Experts of a small language model.
Size: vocabulary 46377, 76.9M parameters.
Experts: 32 experts in each of 9 layers, 112 SwiGLU neurons an expert, 6 picks a token, a softmax router, a shared expert of 128 neurons.
Training: 283M tokens, 4323 steps.
Below are experts of layer 3 (counted from 0) of a mixture-of-experts language model. Rows are named router (the router's row for the expert), gate (a neuron's input weights, with its number), up (a neuron's input weights, with its number), down (a neuron's output weights, with its number) and show model dimensions 128-255. Each number is 500 + 40 x the weight over its row's rms, rounded and kept within 0 to 999. Numbers have three digits each.
After each expert's rows: "mostly gets" lists some tokens that are sent to it at least half of the time. This comes from a sample of Wikipedia text that the model never trained on.

# expert 23
router:504537440439482486494404530468490464519531443561436540504512482484475472555564490510450548462449454505429506482534506506486524543431556429355500501584542454482591506547497515561592518529521553467541533484530541503524475487504547499434485509497543431451523437472504491564545446439494428410451581530479588463471488570517476478546577541514509474511441434543502556530533510581542542538556
gate0:455580460485526573459528561529512533521479538468562498477496484416522431540558517564526489567547447522484486434544475482514529492487536524478596485521462512475466441481555535540480565409521468484579540470477526540451543494507542543549480475434504529481482477445487505502483486552494541517493515512464535534553565529499475522450562548506518451506427482543540520514518460554520614502453
up0:504507546544571551529470442493541453517542493585523486555554516583542573503504477528529572494542574442519529546492502500422524439502497464438456541514516494483474516429503497536460484538544544504493517527522536434539466480466534500515519519520452443508545484528508510513515551488426468486469422572581557414466484445472520455552463467509580441524448479511482473526416532454528491514514
down0:520495513508576565510461421518477430540564464475495486487516492466461505454481559474474463492507557420527487591490499488558450478462467578491442579477538422438461501524521546496546509433559508518575522548544576502449549483446571510484573528443520492492500496562493468470528453534479465525525521528460474478454535435523486515554502540506523498521521500461473491524519442501574442494572
mostly gets: ").", "\".", ".\n", " through", ".\"", "_"

# expert 26
router:461513517511553546456520552453532538513451480508554500483495524536538445469526448450460469487494471525453523438498543549452448498495576524449463499463431568475542459476521510539444466477442517573445544514398525467579491496478493411470500505511509510503424552483541451597467478455491538436462571442478463399514477448507544507533466474457564544582543529439516515511498493500525447508472
gate0:527508412468533499500502475452473457506520477538520457504469481445474555499437461500556508465548484580561448528539428502502534545452492486485450530518402483598486542499540472514504455492505469567506550505480461492545470453485577476549481551503463480502569479447589616473499525553476471512466499461567500500554547488444452530542488488489495489496441528487543516536516461452487484527489
up0:569488461489470505481469470491433411512536548585461448493540444496530569475442477465458544449568512582537506529523378538496559513501497514458447488427437475601488485526514501483443545508470463514395476498471507521531534500527509444506467555485443477458533515419525643486501541473528398513491491507493486476483606471457545535481455551474503394507461439501531524469425459466443518465559
down0:526493476501474498482533468519457448531545479517504485514545549463597437484483569505530544496530470628487512472463522487451511472546537505499462495485546487546477430516523499538534514475559477454490503530490438551524580534517559522492554527552485459515424469610504493443477561539537534439497545526522507519498493547488524526461448484548487517523486467473496465530503504529526538433453
mostly gets: "1", "2", " ", "0", "9", "3"

# expert 19
router:510467549453514517516482525465494470475563498538477562519475465526422532473487590564553502476432461472499485474555494489476426523471530507535521510546544543473532529483416432512481502543529516501489501502531546480518473542412509441518576430472527458490524455513493479511526455403519485461462476499478593525527464470491505416566458454528482521522460476546511485471496513552442519532515
gate0:453515481546480470479523474479559495505485503520493455484517523462462446449501521522505497440386439456465482481468540477391521476459506517501518427529504515574470499435557452513492439461524547438493487502497469476498495436509480525498511493504526547497537485478490530596527518445425493448516507524521495479460512449489464468482520465503531616532521462456478433521442486543492521565457
up0:462426473480491445450515486600489553541484460497550504548562603482459546473451483514551508474500492509472507554522444492484419463495483476531519560540479508549535454413522415514415507540497503482520477469494535463470525483507438517564483534506486505424504504492476572504490517500537527459403474542543518493490479448455483498477474420477479522462519436527458458485472538535467467447491
down0:460422513520472501520524462553553490556499481471544532522533515519458489499537415501560513433472527465419560449517577498513516490598407462531550503491454514520496531449562525504438522548499477493502568457477475493561493439473537522549558561452503476513521491457516518543541524496476446522455465489509484476380520474528435481434589536475470509470463515486466468509471536513531426422529
mostly gets: ".\n\n", " |\n\n", ".\n", " but", "\n\n", "===\n"

# expert 11
router:487488543488454587455424438466555511463587491480516468502475518448479471479534558463547471464431500538536550505440563490507507474542505467487494499524475518527474541508487466411471537409544479472563549515489512454551521455416499655570484434536520497554569524473621468513512642493443514517480473488516499476555560523579537497495400449504477519483502475470515558452500462460472468525465
gate0:491460503529510441496493476556547536519539472529465414521491604470524452524542488520463516494497441438538430534496464485514543544454437475514490451484495514574524456535520531495455468510530519434463505551491480485490506506475603498466502522487580525469461460542534470454500474574537470480516507534529573503457539494531502510457445543498482521553505575435495475415551443506486439540547
up0:480513553572538494479503532407495405529484547529495567530507428453518544570444515488490536497442430411460514542482512514584537494476420454518466443535449500482553538523466527503465530537538444482566491555521548544515433507556482501540461430470550495535501473456557493525532478500566486544511486498465519553530479525460515511507494566500495540547430533454422489434451537406583510497537
down0:474553532460540534506486453510564498472548466513469473415483465423507510482503485493542484520518502509516570514509478556486489382463502532496509465528537458525514522504496547562516573435525499574589436536565478426472515473457566569525492544456477498442531568463464509493492485496456484497495531463550475531439550509455524508477588450518449401528453533458495487469537526505490533508526
mostly gets: " the", " his", " these", " those", " The", " her"

# expert 0
router:510520436469506475552438521426552475545482559464461494467511504560461451436503572590509572562483561457523446561452505473495467440475440467540536522558538550533472476534502462465467529466502441483511463522579482561493574464511496467527588492505471451505492554504474512477511477467467487582498440437472579502555494397464541422508530454514489436495419555476457492484504452472540449525508
gate48:471523525494474538523529530484496472452547504445498546556512625526501447506497511541448533539541519488528517481570526531494498527451598554442448470528492472441559426484426446516508536571508492537463524550448510531501533437563482510561565393442497486525539599455519449593483531447543528522486464496443530581582507492446544544472517520463510523543537425518475502576549592495485491451500
up48:452380477521471528478483466533486501505497629546551507495477431527541545514512421435522445498519510467441471529526525518467541505459553541529477483484502547474457550528490475497500511460494555549541519423533463449516589500493507556501478522503491501499476470533504527468494507582543503491497473484513519475480512508555454488511473553446497501514510550453508511518437503429465416469507
down48:514464490493543543491499549603554496531549506427490413517564498520505495521490461468492491483514514529498475540529484508538439464456531491495421490501498480509491472457549549536522521541495522521508486494463502457521494535533392522491523502462517485504492538512486426405492505621515447418510467542456544483481509473466560524501513437556486468477454533485519561434510544531523508466521
mostly gets: " |", " |\n", ";", "\",", " —;", "\"."

# expert 9
router:518482503559565474498547531508469496501615484531514521509507484518534470500463547567455437524495457441499536448457422510507457529550524493494499503492447483538470465430466465472421469491487442516524507523438429432454471530479491511495535514504465560549512511524473410445468487519525550570579439494530513518527527484445520485540507539514515508446550541431503557463526482408465495485444
gate0:507464489522463553424559462528569506523491481525530491508520520546528467507478428486462508449568543489481594469516509530460529513516515459520557533528517417510497479490499475505580482462445483494491506518535515453496520509505531517524541557525457516429470465498456490546489454473486513495474483458557549490579466505407476481518452442518618413449504525515471619450447464454554453515467
up0:518434534518493528435499453544538520507444469535539515513473490529499493566465426508453476473535573465475584490519474554500502542528515502514596528527584410469458476527467461484567507505474503467507479561548517505407548459505532529533538566474439511471493442510419517524475474516456482544466493503563512478546486467423477526519460494497576488470545512537532532444410444467495472534449
down0:500418522483498427559525484546508492516513470481501545497483528457517539423503498513516500566485430504506499427538464455502475531472454487566519551471585428534410517621509536450464573540539583562499486503579391506478529478503478475551476479507557547500481440516492533477442509597541441532426490532539536484529553435529516498497551508546517453416525550534482493509533452525513413594473
mostly gets: " it", " life", " work", " government", " born", " him"

# expert 24
router:519451525539531451528569532555481511483538482494523527476492488584503519531469445579495444521549500471496462430489462497518514532474543524535500516454483510476470444474410459501463460495470486501441504502466457484422452521520497477459559473529461563460496461498489445496445464428517493572565515485583466474448491542475499505536542597502475486490569481523515589495434566383464514485503
gate0:560507542518503547515491508518476468557463435467494503489513512516515516457469548542492511495452516450500553430493457473538509497561480502523475504464456468526450502495494455465478493490383578452489462445508506514431538513564482585501532514502489465476455487555612435495472546484450527466487529488587412494498518576486493453508517572489504482472517514499535567542474556479469537556502
up0:564518561520532537494523485506448464527449432463448509495494515502524481502473521498546504502515492455526550499498446465523514498555486508514474506442443500520459523472474435447517484504398559407471500430496495499453567488559448558485566500486522468492479458527590467507449550476455505428524548539574437495494501540494492453491516577488488508455503549541578568533473563458463548556514
down0:531512602519475551542491543509490413471473454452466534536534506475514518449464545448475465542476483452483479503526459476504425475510454508513516509481484517526484466464462519470556470523538533534528474532431534402509502494527578479562515500558419512528552558432543505558486478565562518502518531438537498491504508582481482554520547525454549523506479456489504396516431500439414585470461
mostly gets: " film", " music", " building", " production", " Company", " episode"

# expert 18
router:498430539419462562474508389485528531456485540485568500432478485466511510458497454458531406539621563571445511536474539537449460488562522540500514470451477526552538561595508506446520518533509481502586487519458528557578561458497507521539543443452510518569516526508532496560496547380525508489462552492488448490548502488586555519454379506447486531513512448511511433461486499507463531487472
gate0:492515441422475488522569503539451522553500473481535530570404520508574543452530492422550569389574530400489499514478446509543507452519534490524461497498559482541467489450603482547518480469544549458520485468507522507528561466442520511476491509551526490518538494502446438512490482505494534474509454515423475518488463519532442439450501589400465475508477487546553495469504551386486415469541
up0:529576555538444491535480534486524501512527537462488471488474488503509515524560515538431440500498462556474477541519505571434538514538455505523417414491475536499493507476494461492464446554435476566506473519464449476483450541468502515505531557507476505564501535450555554474473530521444545533497445455486469442475519531515541536507498488513515479491542548388456542472534507435467472527466
down0:497520582522527534498514525442585452559517546460535514394521459593573488549508515495476455460568525480486427495454515510484451448428491505521492527514506478468450470487410452497478426496491435550547472551510517451460528580515532499523507555532497532547581503541494512528435495499545468513465509411564467501494454504543488476502547456462500445548497489436510507512471576392469451543455
mostly gets: " ", "amb", "ă", "ig", "be", "á"

# expert 10
router:548517474491515507525407461489569461493451534447513515462504490490466464447481492462430441540564519517481478516484547486524487493476439498555474481491519530513463491570502504452588528455546519475503490494586560558542543422492481514532551438482469514488491580494493506530508542536509415447482452458442546519574508469594547576508488461508501492512484507467533495466491461522485459529512
gate0:447514497475468487415464451443486475453484442489441512519545519481505449487570464495539490570509536448511561482519490526546490507500460508494472500546451473490552492530462499490507520469459398451462475515556499480495486488474500547400523435512533484546446521559555474455436468537499490455502536534467539492509454491435462503494464450541593474474478419515437531594493536524510476505488
up0:500476450639489519576499569558456502512549590512496522445425558535526521482518535498538507471529457561541450501566557511457534446436517483508536506439463485495504503493500448523508448507572544523496497445527456507509521466482546498601505545466543443493452444491496503548500463538523515513544451434522467489473534522504575540560560504433381533509564547506560545463506501513417517497479
down0:513498449570585527528470537444512498543428508521565517521571544511456440451509510456557493533498532539502502487477439522522473479535477504574534508505489532434548489528542453535461539482493495504534492494578476553507488473498419577523512471483514505537553488533558493405430543504454505512482510501531500553572533454548546578503511492486505533514511517430524492522445455579510467498535
mostly gets: " |", " —;", " -", " •", "',", ";"

# expert 28
router:463491503565466520454478461556502451482460556490550498521487496460511542545518502465560538539477594500572527457517552506512541525492542537470499476482495486485462554484595476585470517527500516516504492500479550554561587492543482442510491481482465492513400526544465542462462578584447563466480474533461477487486487401494477566516500478526548506550441516556463440527537461459531465500492
gate0:437493443537536552527544553512506478464488504492464458557477604525512495444504501502509510541576454474412575482462490508508533502577455471619478456529462449529483558590510506500464503492520546584540509447410512503477560449557522507564498503453497535516470455485461552500487459474510548547511527484425491471487565484515581508471523469494500428453515500492500507527533533599452568520569
up0:412513507519480484552481499443516519559588483437534490566476453486471566509480488495474530424449528525494431524504517535415506480513495503530498548508512462509503470457523524534532514505513517526499512503465549511513498484529572514490574519529465451401542567416484401478615552498560500555502548465587543580470543549540478506522422455471476429481553561459538453523491446466455432435428
down0:446486490534471495532480481438531521601465495511428523561479458548542543543530442482481533456541468513474498511448504509479513512485504536495528356502512535489536478471454473541453504480502489454451533482484495486547453427476515483512458490481465520493429477514596551563506487487477558566466483479440588421443483506588450549400514566487502527518490539473453484503482473555555514505512
mostly gets: " =\n\n", " |\n\n", " —;", " MF", "|---|---|---|\n", " FW"

# expert 3
router:541465488493533481514509536447512557517501430492427478457536516541479497529550491585441445535556492479473467521474456527464559535475555485444484534513526512537510435449477527444501485472481477483453541474441469568484450514484522528510486506482501565476549429502448499510496431407460527566538494499536527496451471509505479466483529554537578443504491497532512585468506499487537496510534
gate0:552403474506519470473505525465452506591496491493487498470568537505484592447539470531452512570543523474489512430461492529515524556521493495463454456524541487527559510534468517536530474392527504451497481522491493527458538502511503560519445587440546477481453489499437474464472463496559463526524497507481556520444482568530507503481509554525473358481497522495548485471377440443520509575420
up0:545423510530534439477494532517494516579527512471477511484544527531518592453548481532423480527482511465502579462461539499546496512534553548518459507549527500548552540562453499524533469424518528475517458484482473521471523497498523593503453577476564505481451484457481504457471441453607477499518487507504582474452467539530527528479490544551425400467536505530582506503406438442509451594372
down0:510562489480486467542537465472549505557506555495517545560505493458451476505532466497463508501538428421509492541521447468534462557511549586461519487506496519493494489490426449553461488530480467558494545574478537469454451442482484495586477584541493553494506542504545469528475551514521529470506492470476505493521545431582525591449523502509504553522400460426574503444497518513497477519537
mostly gets: " case", " research", " story", " evidence", " building", " classification"

# expert 13
router:488474574448473483513418466451495466522478509463555493572518493497426522443504547469531448497450559524493484526472556444520508424467441494568508463571547512488506493557437454507497532491555500546508507459474576528551552515564523494579481515586448437543501498503486502543501534443553530516467537477509466536506481538519549477494443492536486466494552476414546462477454453536468539460436
gate0:449550508534533565477498546556548468495498521552544505516525520464531494512512586465471567530498494489393535502464546477436506537559471543489435509494453490442471496538517573504507497530529475501526484556539484462472593449474483492455467458531549477458527495480453515452474522508537484512506511524467540562575511493599489494471392542521490449490517501448441462562496451583557524482524
up0:451580528466445527390509552595512560550515453491536465502429461497547503456445588451471527481507538498439510535454586504504542497474479514490485465500459477515498492506491509514392464527523463524521485529483518476514576481472478437535496541447541484498464548470483563490495562496540528574494477438528453528549518441526472462474438586528517461412517574495478471556529465560542527550541
down0:560463499532478492496498480525488515495467483533557518567506455553559503503550519478475598592538464480510447509438531518430473512472551464540500527476499493577503480532535451508441488571549503536471430540516514443551478516468378421545478526501559541461496472505521507421443475543484451545452541528487501485507486506550418548460424552449491456437539475561522478499526439567509570495507
mostly gets: " and", ",", ")", "),", " (", " –"